Experts of a small language model.
Size: 8 layers, vocabulary 3926.
Experts: 24 experts in each of 8 layers, 128 squared ReLU neurons an expert, 3 picks a token, a softmax router.
Training: a variant of SOAP for the experts, 514M tokens, 4086 steps.
Below are experts of layer 2 (counted from 0) of a mixture-of-experts language model. Rows are named router (the router's row for the expert), up (a neuron's input weights, with its number) and show model dimensions 0-191. Each number is 50 + 10 x the weight over its row's rms, rounded and kept within 0 to 99.
After each expert's rows: "comes after" lists some tokens at least twice as common just before its tokens as in all text. This comes from a sample of Wikipedia text that the model never trained on. Tokens count by the router's weight.

# expert 16
router:68 47 69 41 40 48 61 47 43 43 54 64 40 55 53 47 41 42 51 57 43 51 48 39 65 42 47 42 52 58 53 57 48 57 58 49 43 68 62 32 55 57 66 39 58 41 45 47 43 40 53 53 47 45 55 81 52 52 40 49 71 59 53 64 75 46 51 41 60 44 43 50 59 37 45 60 43 56 54 43 38 53 46 50 62 42 46 64 41 37 53 38 64 62 55 63 51 47 53 54 46 49 33 62 57 58 56 30 56 62 41 44 53 37 66 67 52 37 38 51 65 49 47 60 75 41 44 41 39 50 38 51 58 55 29 59 56 36 50 57 40 49 43 49 43 37 36 62 38 62 44 28 58 46 55 54 41 60 50 48 56 39 47 35 55 74 63 55 36 44 65 46 38 45 58 53 42 44 51 39 63 50 66 49 59 43 32 28 41 54 38 51
up1:52 37 46 36 32 51 44 57 67 51 52 37 51 50 51 56 40 43 50 50 46 52 59 63 56 39 50 54 61 50 52 42 45 72 52 53 54 50 51 50 15 47 45 56 43 26 62 54 50 54 50 49 48 51 46 49 35 37 61 52 73 55 44 57 50 43 51 45 32 63 37 51 49 48 68 56 48 51 47 48 33 38 59 45 48 52 51 65 59 48 57 39 72 39 52 61 45 54 48 44 43 63 21 66 39 49 53 50 49 47 27 58 41 41 49 52 62 47 65 44 63 59 33 70 41 60 62 49 50 59 52 38 48 51 54 50 70 58 48 50 57 42 50 54 54 51 64 59 55 56 44 48 49 52 56 34 41 25 45 50 40 58 35 29 42 62 30 50 44 48 46 66 35 51 51 57 77 45 51 33 54 74 47 60 52 50 54 59 49 50 67 58
up2:83 49 50 53 48 56 51 64 44 62 47 48 47 51 53 57 46 45 55 50 67 49 44 55 88 56 47 39 57 57 48 58 56 50 51 50 58 40 39 77 43 39 45 58 59 72 31 54 50 37 57 48 29 20 50 48 53 70 56 47 46 71 42 51 56 75 52 55 50 72 58 52 39 47 59 42 67 37 48 60 56 56 58 50 64 39 50 54 49 48 50 52 46 53 63 48 52 37 36 58 49 41 61 53 59 62 48 49 55 59 47 50 48 65 45 47 56 76 51 46 50 39 51 48 45 53 57 59 47 55 38 43 50 36 64 40 66 52 47 61 62 48 50 43 46 61 48 50 41 54 35 45 50 34 69 42 54 42 48 64 47 49 40 58 42 66 58 48 29 33 54 50 44 33 53 65 55 46 58 55 51 48 47 60 59 30 52 49 60 50 49 42
up3:50 50 59 37 36 47 43 42 44 38 47 46 44 50 46 41 52 70 50 58 59 63 45 50 41 50 45 40 51 37 24 49 53 55 38 42 41 51 27 56 55 60 42 52 43 39 52 50 51 52 59 51 50 48 49 53 42 41 58 53 36 44 44 52 58 56 61 44 33 62 61 47 51 52 44 75 38 51 43 57 44 41 77 48 46 48 48 70 44 53 37 75 51 51 59 79 26 41 43 71 54 44 54 68 49 35 63 74 64 47 42 49 54 52 51 33 69 50 52 33 54 55 50 51 51 43 53 53 52 34 25 43 43 48 51 47 56 50 49 49 52 49 67 51 36 42 31 69 43 52 39 52 53 42 47 40 53 42 41 33 55 44 60 51 70 42 48 54 54 45 57 44 49 43 59 50 50 55 40 52 58 38 43 44 43 55 74 57 23 45 50 52
up4:61 36 49 50 38 54 56 35 57 52 66 52 60 62 54 55 34 44 33 51 65 52 49 78 61 44 51 48 52 52 48 55 56 51 54 61 49 49 49 49 51 46 66 44 52 58 65 17 50 48 58 31 45 32 53 62 49 46 40 59 61 48 45 25 30 58 52 40 51 43 37 51 41 81 50 52 45 61 52 50 55 38 51 56 50 36 53 68 41 43 51 51 54 58 74 75 21 51 67 62 59 54 43 47 49 61 52 44 49 61 50 37 56 65 49 49 53 49 58 50 56 57 57 43 42 58 45 37 50 36 46 42 80 50 65 45 51 42 52 56 48 50 50 41 50 62 65 60 47 46 46 49 54 50 47 74 53 59 54 52 64 56 48 55 60 56 51 43 60 50 55 77 48 50 48 40 45 50 48 47 61 42 69 63 50 36 59 49 52 42 37 53
up5:48 40 37 55 78 54 56 47 79 35 62 47 41 53 38 48 54 71 47 48 51 59 49 48 79 50 32 70 29 63 51 48 54 50 63 41 76 55 35 48 51 31 50 52 51 49 46 37 48 24 48 49 53 27 47 54 50 73 51 36 50 47 53 66 50 52 49 58 42 57 41 57 59 50 52 51 63 51 65 51 45 66 53 54 41 43 53 65 46 58 47 46 35 51 51 38 42 48 40 42 57 39 53 49 48 39 41 72 56 57 41 59 52 36 44 35 67 50 46 35 62 41 51 48 49 47 46 59 48 53 45 58 56 50 71 51 51 59 50 52 54 54 52 60 44 41 59 66 51 40 46 57 40 68 48 53 60 53 39 52 72 48 60 54 54 44 49 44 65 53 57 50 52 48 53 36 33 35 62 52 39 44 48 51 54 36 66 68 64 49 55 58
comes after: " ", "1", "2", "0", "9", "8"

# expert 13
router:54 35 36 57 56 28 63 55 51 58 67 46 54 45 43 39 45 70 50 52 39 46 55 40 41 49 47 49 61 50 58 37 41 60 52 58 49 65 65 50 56 60 64 45 50 61 49 51 49 49 38 66 36 48 38 56 67 55 56 59 68 51 50 52 31 73 21 46 44 50 63 63 43 42 44 55 65 60 46 43 41 43 46 59 57 26 59 40 48 52 46 44 37 41 59 39 50 65 57 48 43 64 42 64 55 54 40 43 38 40 47 61 57 47 52 61 67 43 40 38 48 63 55 49 58 41 37 61 60 53 37 56 57 51 40 37 51 43 56 58 52 47 47 28 39 43 35 59 56 53 47 52 59 54 57 42 49 58 59 53 47 44 53 46 42 51 43 55 71 63 59 39 48 37 66 43 61 62 55 61 31 47 55 38 51 54 56 45 75 55 52 83
up1:50 59 44 52 53 38 48 56 49 45 47 47 44 50 36 49 51 49 44 57 50 40 48 44 34 50 50 27 46 55 39 50 33 49 51 55 65 51 68 38 55 50 53 51 55 68 47 61 40 50 64 60 43 37 50 63 50 76 49 47 37 49 43 42 58 36 37 59 68 45 57 50 50 50 53 48 55 50 55 42 46 48 54 60 48 28 40 60 52 39 50 50 24 45 67 70 52 50 57 75 42 55 52 37 49 49 52 40 62 36 51 55 48 38 56 48 48 49 51 41 43 32 37 74 55 63 68 49 20 50 37 54 50 46 52 44 59 36 57 48 45 38 49 55 44 57 37 54 31 49 57 54 44 69 56 50 50 77 57 49 44 36 47 24 38 51 42 50 30 41 62 50 49 53 50 46 36 46 51 49 60 37 25 46 27 60 50 53 61 41 40 49
up2:53 55 61 50 67 57 57 46 36 29 59 31 44 59 45 46 45 48 41 31 65 50 53 35 49 56 40 51 27 63 40 52 48 56 53 53 49 63 49 51 62 50 37 47 24 45 59 41 51 47 45 64 57 51 65 51 58 43 53 66 53 43 65 49 65 39 44 40 45 44 49 47 50 31 48 45 52 31 59 48 68 71 49 37 50 46 60 41 38 80 58 52 36 49 46 25 38 67 56 45 47 53 27 50 21 58 43 54 64 46 41 59 47 52 27 59 53 59 55 47 44 50 56 52 46 50 47 50 59 46 29 45 61 57 31 45 40 41 46 50 53 56 48 56 36 44 28 38 52 32 42 54 50 43 50 49 56 41 49 56 54 38 60 60 58 61 51 33 57 36 50 57 50 58 44 46 48 49 46 53 74 46 60 41 40 50 60 45 49 46 43 61
up3:71 46 56 52 57 50 78 63 58 48 68 51 29 54 39 46 29 56 50 63 37 43 50 50 43 57 58 51 34 46 41 47 54 49 53 67 56 53 65 47 42 49 46 30 38 63 49 52 52 63 40 57 47 35 62 72 54 62 60 50 46 65 47 42 53 51 60 35 47 34 32 52 44 34 49 47 61 51 49 50 45 51 31 64 46 47 65 53 52 46 41 44 74 56 48 41 50 60 50 70 50 62 39 69 49 58 54 39 30 54 41 39 43 49 47 50 49 36 55 51 44 50 42 50 47 46 59 58 47 55 55 73 28 51 52 50 51 49 68 43 52 51 37 36 71 48 54 50 64 62 50 64 48 48 50 22 50 44 59 60 56 37 59 46 36 45 73 49 61 51 74 43 58 46 51 62 54 43 43 49 37 59 46 50 41 59 50 42 45 61 52 52
up4:53 48 50 33 65 49 56 52 55 43 57 59 69 54 55 36 47 52 49 30 50 48 33 53 58 60 47 46 39 46 48 36 52 68 45 47 48 50 55 62 58 50 56 38 50 51 40 41 34 49 53 56 26 35 49 70 63 35 49 57 48 49 55 51 50 43 48 45 53 48 49 46 50 39 49 67 68 50 48 24 46 65 50 58 69 59 52 51 47 47 67 77 46 45 56 49 52 49 46 53 51 43 57 50 48 30 41 47 62 63 40 50 44 45 41 43 41 34 50 52 57 54 46 50 60 54 59 34 61 32 47 78 39 51 60 56 35 51 51 61 64 53 57 43 48 39 51 49 51 54 56 27 88 51 63 52 59 62 50 53 50 68 50 59 57 45 61 51 43 47 56 70 40 53 48 49 71 48 41 45 59 45 49 53 45 70 30 48 50 40 75 54
up5:45 40 42 44 51 48 39 57 55 35 65 47 39 48 52 51 31 47 55 59 54 47 59 57 48 29 52 51 31 54 57 39 54 55 50 57 61 50 50 50 51 52 50 50 50 35 68 52 49 44 57 24 47 77 48 64 58 56 53 52 46 44 55 56 50 53 52 47 49 38 33 37 49 50 54 41 40 54 51 50 56 50 44 42 78 50 59 54 37 53 45 47 55 49 47 50 50 42 61 53 31 61 73 51 72 54 93 51 38 59 47 50 35 48 51 52 54 53 53 46 44 65 49 52 43 54 49 44 39 27 54 51 54 59 29 58 50 48 46 45 59 55 48 50 56 49 40 32 43 53 44 41 48 48 61 61 47 49 49 57 48 50 43 56 49 35 40 60 33 46 58 49 54 55 69 87 48 47 50 51 21 57 68 39 32 55 45 57 68 63 49 57
comes after: " |", "\n", ".", ")", "|", "=="

# expert 4
router:45 18 42 49 51 50 52 60 55 42 50 54 46 45 59 66 52 33 46 47 65 55 38 38 62 37 43 64 53 39 56 35 44 52 71 49 52 57 59 68 38 49 54 52 51 40 59 38 56 47 49 46 33 54 35 54 48 55 70 57 42 35 47 65 53 67 49 48 66 44 51 41 37 49 68 55 53 59 46 51 50 45 60 52 47 37 45 40 63 37 37 63 52 39 53 42 70 50 51 59 39 62 64 58 45 46 45 61 47 62 34 50 53 47 43 47 52 25 58 32 57 39 67 45 48 50 50 38 42 45 38 44 57 33 46 40 67 40 49 38 42 47 48 57 37 46 54 52 58 32 51 63 46 66 55 54 33 25 35 48 42 46 49 38 53 31 57 49 49 48 54 44 36 46 60 42 59 50 31 44 58 59 37 58 49 30 61 46 71 45 48 66
up1:64 66 54 46 40 47 62 46 50 43 52 48 61 06 54 44 51 50 50 53 49 52 56 54 58 42 58 54 46 50 48 37 51 38 57 52 53 66 51 51 48 63 53 34 56 69 70 50 54 65 45 50 49 55 46 43 65 61 47 49 43 51 46 65 52 46 57 36 63 44 52 47 55 62 44 69 50 45 72 48 58 21 50 56 25 60 50 53 55 77 52 50 48 49 27 50 24 31 49 46 42 48 51 49 54 46 51 43 49 45 59 48 34 40 52 32 54 60 50 47 55 65 50 52 71 54 47 42 35 59 50 50 40 49 39 51 50 54 43 28 51 45 51 49 47 52 53 44 92 54 49 48 45 49 59 49 53 50 48 56 49 49 63 49 52 47 38 48 37 42 56 40 48 51 72 58 36 50 48 48 60 52 32 58 50 51 61 50 50 48 46 73
up2:40 53 58 47 37 28 73 69 50 47 43 40 56 49 47 57 61 46 50 42 36 57 42 37 51 49 85 49 39 50 30 53 50 38 45 40 67 69 50 57 44 51 50 34 44 33 49 50 63 51 53 48 61 61 36 45 50 51 58 47 49 51 64 28 41 57 47 73 50 44 49 44 60 48 58 44 52 47 29 68 60 48 45 57 56 55 50 53 56 35 29 50 53 68 58 51 35 58 46 74 40 44 63 47 57 52 53 36 63 48 50 51 51 47 44 57 50 34 50 49 42 48 61 50 49 52 67 49 48 55 49 72 46 62 47 59 54 52 37 53 49 36 31 60 49 55 44 58 48 48 47 63 37 28 55 60 69 43 64 53 41 53 49 70 55 48 45 64 46 64 60 49 50 42 54 50 45 61 60 51 49 32 58 49 42 59 77 52 59 33 47 44
up3:52 49 84 61 52 53 59 46 44 51 41 44 73 65 31 76 49 65 54 51 72 59 58 62 47 57 23 51 48 52 46 67 58 51 46 50 56 52 48 50 40 44 27 47 65 51 55 52 49 50 67 52 52 46 73 46 49 51 43 58 49 60 48 54 52 42 68 46 56 43 66 49 48 48 62 51 50 36 37 48 63 38 30 50 48 51 47 48 55 54 50 49 48 49 56 49 54 51 39 56 71 31 46 56 56 55 51 47 51 41 56 59 57 55 50 50 55 50 47 33 34 48 49 39 51 70 37 48 42 50 24 49 52 41 63 34 46 38 77 50 50 58 48 57 38 48 47 71 48 46 55 50 60 52 55 47 55 18 57 51 50 60 51 52 43 62 46 69 69 53 63 50 50 55 40 46 48 41 75 49 48 42 68 48 46 44 42 62 43 52 52 51
up4:50 52 46 42 50 48 48 47 47 51 52 64 49 54 57 79 53 50 59 44 71 49 52 43 36 50 26 67 71 57 63 56 52 50 44 41 68 46 50 54 56 52 54 66 34 59 40 47 40 49 44 41 50 47 56 50 36 51 47 49 56 55 48 40 51 85 29 56 53 64 64 59 48 50 61 50 50 38 60 49 37 51 51 74 46 44 56 57 37 40 42 42 62 40 49 55 56 57 58 53 51 77 49 61 63 54 51 58 51 39 51 63 36 49 48 37 65 55 26 49 50 43 25 59 36 51 55 40 69 58 57 45 44 67 41 46 69 54 38 46 54 60 54 41 44 46 41 41 42 76 56 59 50 51 51 59 45 45 44 51 64 25 50 52 42 50 74 44 69 50 51 52 64 52 54 46 49 49 38 69 59 53 61 45 49 49 54 50 44 53 42 50
up5:36 46 74 56 66 47 34 26 57 49 43 50 39 50 36 54 49 56 63 43 60 63 41 55 43 51 57 45 47 50 50 49 52 43 63 34 40 51 46 47 22 47 34 54 39 39 50 37 51 28 66 52 75 41 31 55 32 53 50 60 49 58 50 48 72 61 46 76 49 62 44 59 32 54 66 48 51 55 39 48 30 48 49 69 49 47 55 50 63 58 58 53 49 54 26 51 64 52 75 34 65 51 54 61 28 65 32 62 43 53 54 48 48 50 61 44 60 50 59 51 43 51 25 35 42 56 46 48 49 46 48 48 32 45 47 51 51 56 55 43 58 52 34 54 51 46 37 54 54 41 49 55 46 48 48 49 54 64 48 38 57 47 60 48 46 59 52 39 55 53 53 50 46 50 52 46 54 61 56 50 20 49 52 44 52 29 48 51 50 45 50 48
comes after: "\n", " |", "|", " =", " in", ":"

# expert 12
router:69 52 67 37 44 40 56 50 39 44 52 61 56 42 56 42 58 37 56 71 49 51 41 57 42 48 38 52 39 58 47 33 62 35 47 52 53 46 48 60 53 48 40 59 43 41 65 63 52 55 56 41 71 38 47 62 42 46 46 41 71 46 40 58 52 48 38 43 57 42 74 57 53 59 30 36 58 51 66 57 53 36 52 52 34 58 50 54 54 50 40 65 40 41 49 64 47 34 49 43 47 42 37 37 27 40 54 52 48 58 43 48 49 61 52 63 43 65 59 63 63 63 42 59 52 37 55 36 50 50 59 39 48 41 36 55 57 30 51 63 61 48 58 69 38 36 49 50 36 30 48 25 49 50 66 40 46 46 46 54 45 38 41 48 59 47 59 63 43 59 60 39 66 49 43 48 54 59 33 60 50 50 56 41 51 35 30 47 32 66 48 41
up1:53 73 54 46 56 43 52 63 44 37 52 57 41 48 51 50 56 46 38 53 49 50 37 58 41 38 51 57 47 56 51 49 45 74 44 54 49 49 46 56 49 50 51 42 54 37 52 24 44 26 47 51 46 54 43 49 44 37 43 41 49 50 49 74 53 58 31 49 43 48 44 18 66 66 31 50 46 45 46 30 46 56 59 44 33 50 50 48 26 50 48 63 47 61 76 47 51 47 61 47 48 33 28 42 35 71 38 58 46 44 44 52 52 50 50 49 54 52 49 39 56 40 56 32 40 38 57 41 49 65 54 46 50 69 48 49 50 47 33 49 66 37 50 52 50 32 59 50 63 41 64 44 37 55 42 40 25 50 50 50 54 50 34 49 42 48 46 53 62 38 49 51 45 53 48 44 71 48 53 20 57 44 48 41 28 62 51 53 50 45 45 48
up2:50 48 50 52 58 51 48 59 51 48 54 47 53 60 47 50 51 58 40 64 58 55 50 75 60 67 56 49 43 50 45 45 50 35 54 53 55 46 44 42 48 49 51 50 31 44 64 61 50 62 45 40 64 47 47 35 63 38 49 39 73 49 57 50 42 47 71 43 68 73 35 43 50 57 50 46 52 66 53 48 53 50 57 60 46 48 58 48 55 48 43 47 65 46 51 48 59 72 43 49 45 69 46 52 53 45 51 56 23 49 45 50 51 60 49 48 11 43 55 29 44 70 48 50 64 43 61 41 56 62 59 61 47 52 38 77 49 38 42 68 47 39 50 35 56 59 54 49 48 50 57 50 48 20 37 50 43 50 40 50 42 32 44 34 41 44 57 49 51 28 40 52 43 40 48 50 42 50 60 62 46 65 61 54 48 36 33 53 39 29 63 50
up3:55 47 44 56 42 51 73 64 58 47 62 54 50 43 51 34 45 50 59 64 62 64 56 50 52 45 53 63 30 46 28 65 51 45 45 56 57 57 20 49 53 39 63 59 49 54 52 38 49 49 42 42 51 41 51 47 27 50 66 51 53 49 58 36 48 54 44 37 44 51 58 49 53 51 45 41 42 68 29 48 49 40 58 68 52 40 44 58 65 42 27 59 43 33 49 46 35 47 48 37 47 64 41 54 26 23 52 49 52 61 39 33 55 46 47 36 53 49 52 50 39 49 48 58 54 64 44 50 59 60 65 42 49 12 51 70 51 48 42 75 50 50 44 29 44 44 59 48 42 50 40 50 53 59 64 49 38 58 70 49 51 29 36 51 64 47 54 58 56 50 50 55 47 54 42 38 47 55 57 45 53 43 50 52 59 56 45 49 43 60 35 50
up4:51 54 63 57 52 57 49 53 42 37 54 38 49 51 50 50 72 52 30 50 27 51 42 48 42 66 59 55 61 53 50 66 47 48 47 62 56 37 40 50 52 53 50 56 57 39 47 54 48 59 52 37 67 54 80 59 54 52 42 62 54 60 52 51 45 52 37 55 59 49 51 52 54 44 47 67 49 54 48 33 48 39 41 37 50 72 59 58 41 47 48 48 37 46 48 47 47 48 49 38 48 54 32 47 55 65 54 70 41 44 47 31 53 62 46 56 44 50 44 51 54 52 24 54 49 55 60 50 18 37 44 49 78 39 58 59 34 51 50 39 50 65 52 36 54 50 35 48 50 27 52 50 53 51 33 46 58 25 58 54 29 53 51 45 44 76 49 41 48 45 64 54 39 56 50 39 69 49 53 66 78 50 61 55 46 48 49 58 54 39 56 48
up5:47 50 64 44 31 53 41 47 35 51 50 46 77 71 52 58 69 87 59 58 47 40 50 40 47 40 52 33 45 49 65 39 52 56 72 45 50 57 44 49 50 49 42 56 52 48 51 29 49 52 49 41 70 43 42 42 56 33 57 57 50 46 81 56 55 53 48 57 47 55 42 54 51 49 54 68 56 50 49 56 58 41 53 52 53 61 46 64 37 39 27 52 53 58 46 45 41 41 40 51 37 50 38 39 36 41 50 49 64 61 48 45 52 59 69 61 49 59 46 66 48 51 32 56 50 27 30 56 51 47 63 41 39 61 45 62 44 45 48 75 47 50 51 42 72 50 45 51 50 53 47 53 57 50 82 58 54 44 54 46 66 53 34 31 50 49 50 56 55 59 53 53 63 52 60 52 52 37 47 52 51 52 62 51 47 54 40 41 49 36 47 46
comes after: "0", "1", "8", "9", "2", "7"

# expert 9
router:54 46 72 56 41 55 56 64 59 33 54 60 50 68 49 61 36 54 62 41 39 65 52 44 68 42 46 52 44 48 50 57 36 54 46 33 69 43 61 48 57 48 53 46 47 35 33 43 40 29 55 62 51 39 69 44 29 53 46 57 59 59 52 53 70 62 56 34 41 47 58 49 50 40 56 55 47 46 50 48 48 51 63 41 41 20 51 48 38 42 44 40 45 56 33 48 35 54 51 60 44 49 45 49 51 67 62 40 48 50 35 45 51 63 61 53 62 52 60 46 56 47 60 52 63 59 38 47 53 37 58 34 34 49 56 59 59 45 42 54 38 46 61 54 43 45 37 58 40 41 54 41 54 62 39 44 57 48 56 41 56 50 56 57 55 49 37 29 43 32 73 72 39 55 55 41 50 36 55 25 75 49 49 53 39 52 55 52 40 43 31 58
up1:47 47 37 53 50 50 47 50 61 34 55 41 32 41 48 50 50 50 61 56 59 43 68 42 44 55 45 49 50 73 61 66 32 66 52 56 64 60 31 45 68 34 40 42 51 49 40 50 33 51 55 37 26 65 52 47 58 38 55 49 49 48 68 53 51 70 44 43 42 50 41 71 43 30 50 68 61 52 49 41 43 52 32 47 48 59 50 28 61 50 53 57 43 48 47 46 60 49 65 49 60 62 31 70 53 50 38 54 50 56 47 44 49 51 39 50 50 50 54 50 52 46 33 52 41 68 55 23 64 55 73 40 55 60 50 48 61 50 51 70 48 48 65 59 51 49 25 40 53 59 58 50 56 50 45 47 47 56 43 51 47 43 52 68 44 49 22 49 52 46 46 45 37 56 53 46 31 34 45 77 55 56 52 51 49 47 51 52 52 43 48 35
up2:51 67 58 42 42 50 45 69 70 51 53 56 47 52 68 50 44 64 44 48 66 52 47 56 42 62 58 42 56 68 44 58 53 53 48 48 51 36 47 43 61 58 66 40 52 50 53 82 49 50 50 54 52 52 41 50 45 49 53 52 54 55 76 47 32 49 43 48 59 47 56 55 53 44 48 60 41 60 54 62 51 59 48 66 48 63 42 49 49 51 48 47 34 58 51 47 41 48 57 34 54 33 79 48 54 43 63 42 49 61 50 68 31 47 46 48 49 49 51 51 16 44 43 44 47 52 54 29 51 50 71 48 26 45 50 48 62 42 50 61 64 40 53 47 45 42 49 61 46 45 54 60 51 50 37 54 55 57 73 27 50 45 51 52 55 61 76 51 60 65 48 37 51 53 56 50 77 50 28 50 49 59 49 59 50 42 51 42 69 51 28 49
up3:58 60 59 65 58 50 53 45 47 57 45 66 62 57 52 39 33 50 50 64 33 42 50 50 52 56 48 49 51 57 25 44 44 46 45 45 58 46 46 50 54 39 50 60 51 52 55 50 51 42 65 45 50 41 52 41 54 50 33 48 85 60 57 54 72 70 65 26 52 54 54 28 52 53 50 49 49 51 68 45 53 37 50 64 28 51 49 45 37 52 55 62 36 49 61 44 68 54 52 50 28 53 45 51 48 46 47 74 47 35 52 54 51 50 45 49 52 51 44 61 65 56 39 43 50 65 39 78 73 40 37 48 48 48 57 59 57 47 57 51 50 51 60 49 50 52 24 40 48 36 61 64 54 43 30 50 51 51 60 47 49 26 52 37 29 52 57 53 45 49 56 51 37 50 51 48 53 56 30 39 51 46 53 53 40 59 26 43 56 60 38 54
up4:63 45 71 56 28 36 55 48 64 52 45 53 55 46 40 42 48 53 63 67 49 55 44 60 48 51 56 38 62 49 81 37 39 43 49 27 58 66 48 56 37 50 42 36 36 37 54 51 36 55 55 45 53 66 34 51 49 65 49 51 46 56 48 46 61 25 55 49 53 72 44 50 49 47 33 49 43 50 58 56 51 48 52 80 50 52 50 50 43 18 56 42 55 50 46 49 43 40 56 52 57 61 61 49 48 57 31 46 29 52 49 54 50 34 45 52 57 33 49 59 52 59 53 27 59 45 41 56 51 49 52 41 47 46 50 56 47 78 56 53 45 44 49 47 75 64 52 54 51 43 56 53 54 48 43 40 50 66 49 52 59 50 47 54 42 62 49 47 45 63 82 49 51 52 58 50 55 45 36 63 48 45 66 50 50 52 46 51 26 65 51 53
up5:35 42 52 34 51 52 54 64 77 47 64 52 57 84 49 52 49 65 47 41 50 48 47 43 51 54 32 50 63 54 60 42 61 48 47 58 37 59 46 32 51 49 50 61 51 58 43 40 49 34 42 80 38 63 55 50 38 33 41 56 51 51 42 30 41 63 19 32 51 54 45 69 52 54 49 47 41 41 43 44 54 55 35 60 50 57 44 51 41 51 35 42 52 60 51 47 62 53 51 52 51 49 48 58 52 54 52 45 49 52 29 50 41 58 27 57 37 47 44 48 57 53 60 48 65 42 43 32 47 47 46 57 41 48 58 46 53 60 51 21 63 38 55 56 44 72 54 69 39 66 39 40 52 39 45 50 59 71 65 39 37 49 58 52 38 44 43 42 50 47 53 35 64 51 44 50 50 49 49 46 67 53 50 56 51 52 41 50 65 41 40 52
comes after: " ", " |", " (", "1", "–", "3"

# expert 8
router:45 61 47 35 31 35 64 49 43 50 35 38 59 63 35 45 43 54 50 27 54 46 39 55 59 55 52 53 51 65 54 56 46 48 40 40 61 38 57 64 41 37 47 48 60 59 65 43 42 45 54 60 52 49 58 53 49 56 51 37 56 46 41 48 54 48 50 53 47 48 49 45 51 45 70 43 71 45 63 51 45 51 51 50 43 52 34 40 44 50 62 40 52 49 37 43 59 48 54 46 54 42 51 53 39 29 60 66 60 49 53 61 54 67 37 33 40 52 56 55 34 57 54 44 55 60 49 66 67 37 52 66 43 52 48 55 45 39 37 41 68 57 63 36 60 50 49 57 64 46 64 57 50 56 34 40 71 32 34 58 49 39 60 50 39 59 31 32 54 41 41 57 67 60 36 30 59 44 54 38 77 40 49 53 39 39 38 38 35 34 40 65
up1:59 60 46 41 41 54 28 56 57 55 74 55 45 47 34 45 50 47 44 50 49 10 56 47 49 38 53 48 47 47 55 45 44 40 72 50 43 48 60 54 57 44 47 47 69 44 59 44 50 39 37 44 45 47 46 46 19 25 54 52 47 38 50 52 45 31 49 50 52 52 48 40 51 49 49 36 50 76 37 49 71 54 67 49 53 62 49 49 54 46 59 70 48 50 36 52 48 59 53 52 62 51 50 36 51 35 40 46 64 49 54 45 52 59 48 41 50 51 37 47 59 49 42 31 52 53 61 43 53 65 52 50 49 50 47 58 57 48 51 39 46 62 70 76 44 57 43 59 44 48 56 46 60 51 25 50 17 35 58 41 54 44 45 52 61 56 44 56 58 53 52 43 43 50 51 52 53 43 71 49 54 49 69 51 39 59 46 47 30 66 51 36
up2:65 55 39 59 31 51 62 68 61 51 49 54 57 46 61 28 48 40 64 53 45 61 37 51 48 52 53 28 57 49 20 52 53 51 33 48 46 40 42 53 51 58 33 35 56 60 44 65 48 57 55 74 57 54 42 44 50 52 61 60 64 54 50 57 52 44 50 59 58 39 38 50 53 50 35 48 63 51 53 56 48 52 51 35 55 53 46 53 68 53 44 59 44 24 50 54 46 57 43 53 77 37 51 52 40 53 50 56 58 57 58 50 64 41 37 48 51 55 82 40 67 39 42 45 44 34 39 55 42 48 36 45 50 67 59 37 50 49 57 31 50 45 50 49 62 59 66 50 53 48 62 47 51 43 59 61 55 52 49 45 42 68 45 44 63 22 38 57 74 55 65 53 34 49 59 53 41 33 53 47 36 52 44 47 50 52 45 63 51 57 50 58
up3:58 50 19 45 52 43 32 42 59 48 56 57 60 47 51 60 62 49 33 54 58 43 56 52 55 73 33 45 56 65 50 78 61 61 34 61 53 48 36 50 48 31 33 48 52 48 50 48 47 54 53 50 75 46 45 26 58 55 51 68 68 43 44 46 53 52 41 46 35 53 51 52 44 50 42 27 65 40 29 62 57 59 41 64 44 41 44 51 30 55 40 55 37 48 50 46 45 50 48 48 38 49 52 46 55 34 58 50 51 45 51 51 46 58 50 61 26 54 50 54 47 47 40 54 36 57 28 50 49 52 67 57 40 52 67 65 51 48 43 52 44 33 52 47 58 48 55 35 46 50 60 62 46 55 50 29 52 54 67 34 58 64 52 49 48 52 52 64 48 51 60 46 50 63 59 50 58 35 56 46 65 36 53 54 57 55 48 50 54 22 55 65
up4:52 34 39 65 50 69 50 60 67 72 50 60 43 50 59 53 30 40 47 39 39 50 44 50 51 40 35 50 60 53 52 25 45 30 43 58 44 57 50 58 44 64 48 53 51 51 47 51 53 45 47 58 41 52 44 50 46 50 47 54 30 51 58 51 52 51 43 62 34 48 46 37 48 53 60 46 46 41 51 30 54 79 58 45 40 57 48 64 53 44 48 41 55 39 59 41 48 44 46 48 58 53 45 49 40 53 49 42 50 52 52 45 49 32 48 40 52 48 48 36 50 67 52 48 55 50 47 36 44 42 89 50 62 32 43 45 45 50 51 39 61 56 64 65 64 34 55 50 51 57 48 48 56 44 50 36 50 60 49 49 58 47 56 54 46 50 61 37 42 49 41 61 31 29 24 36 73 57 63 66 50 65 55 61 50 66 40 40 52 77 63 64
up5:48 59 47 76 51 36 39 53 47 42 52 35 43 53 80 49 47 81 36 51 49 48 33 36 31 63 45 49 45 51 47 42 54 39 54 41 49 44 47 52 63 29 50 43 48 55 40 45 66 21 51 45 49 51 42 56 47 56 44 43 48 80 52 35 58 61 43 48 56 52 40 48 39 57 66 50 49 50 42 50 64 59 44 42 53 27 43 39 42 54 52 53 47 54 41 57 35 61 53 54 49 39 38 49 33 51 49 48 40 34 52 38 43 50 32 52 45 45 65 35 50 66 50 49 61 55 49 46 64 45 35 49 48 54 56 22 41 40 55 47 59 53 46 42 67 53 47 52 51 66 54 44 54 30 43 39 52 75 51 44 70 59 52 57 50 37 51 48 38 61 42 53 49 52 48 53 38 35 45 69 55 34 51 40 50 41 62 60 50 52 49 56
comes after: "\n", "ed", ")", "ing", "ated", "\""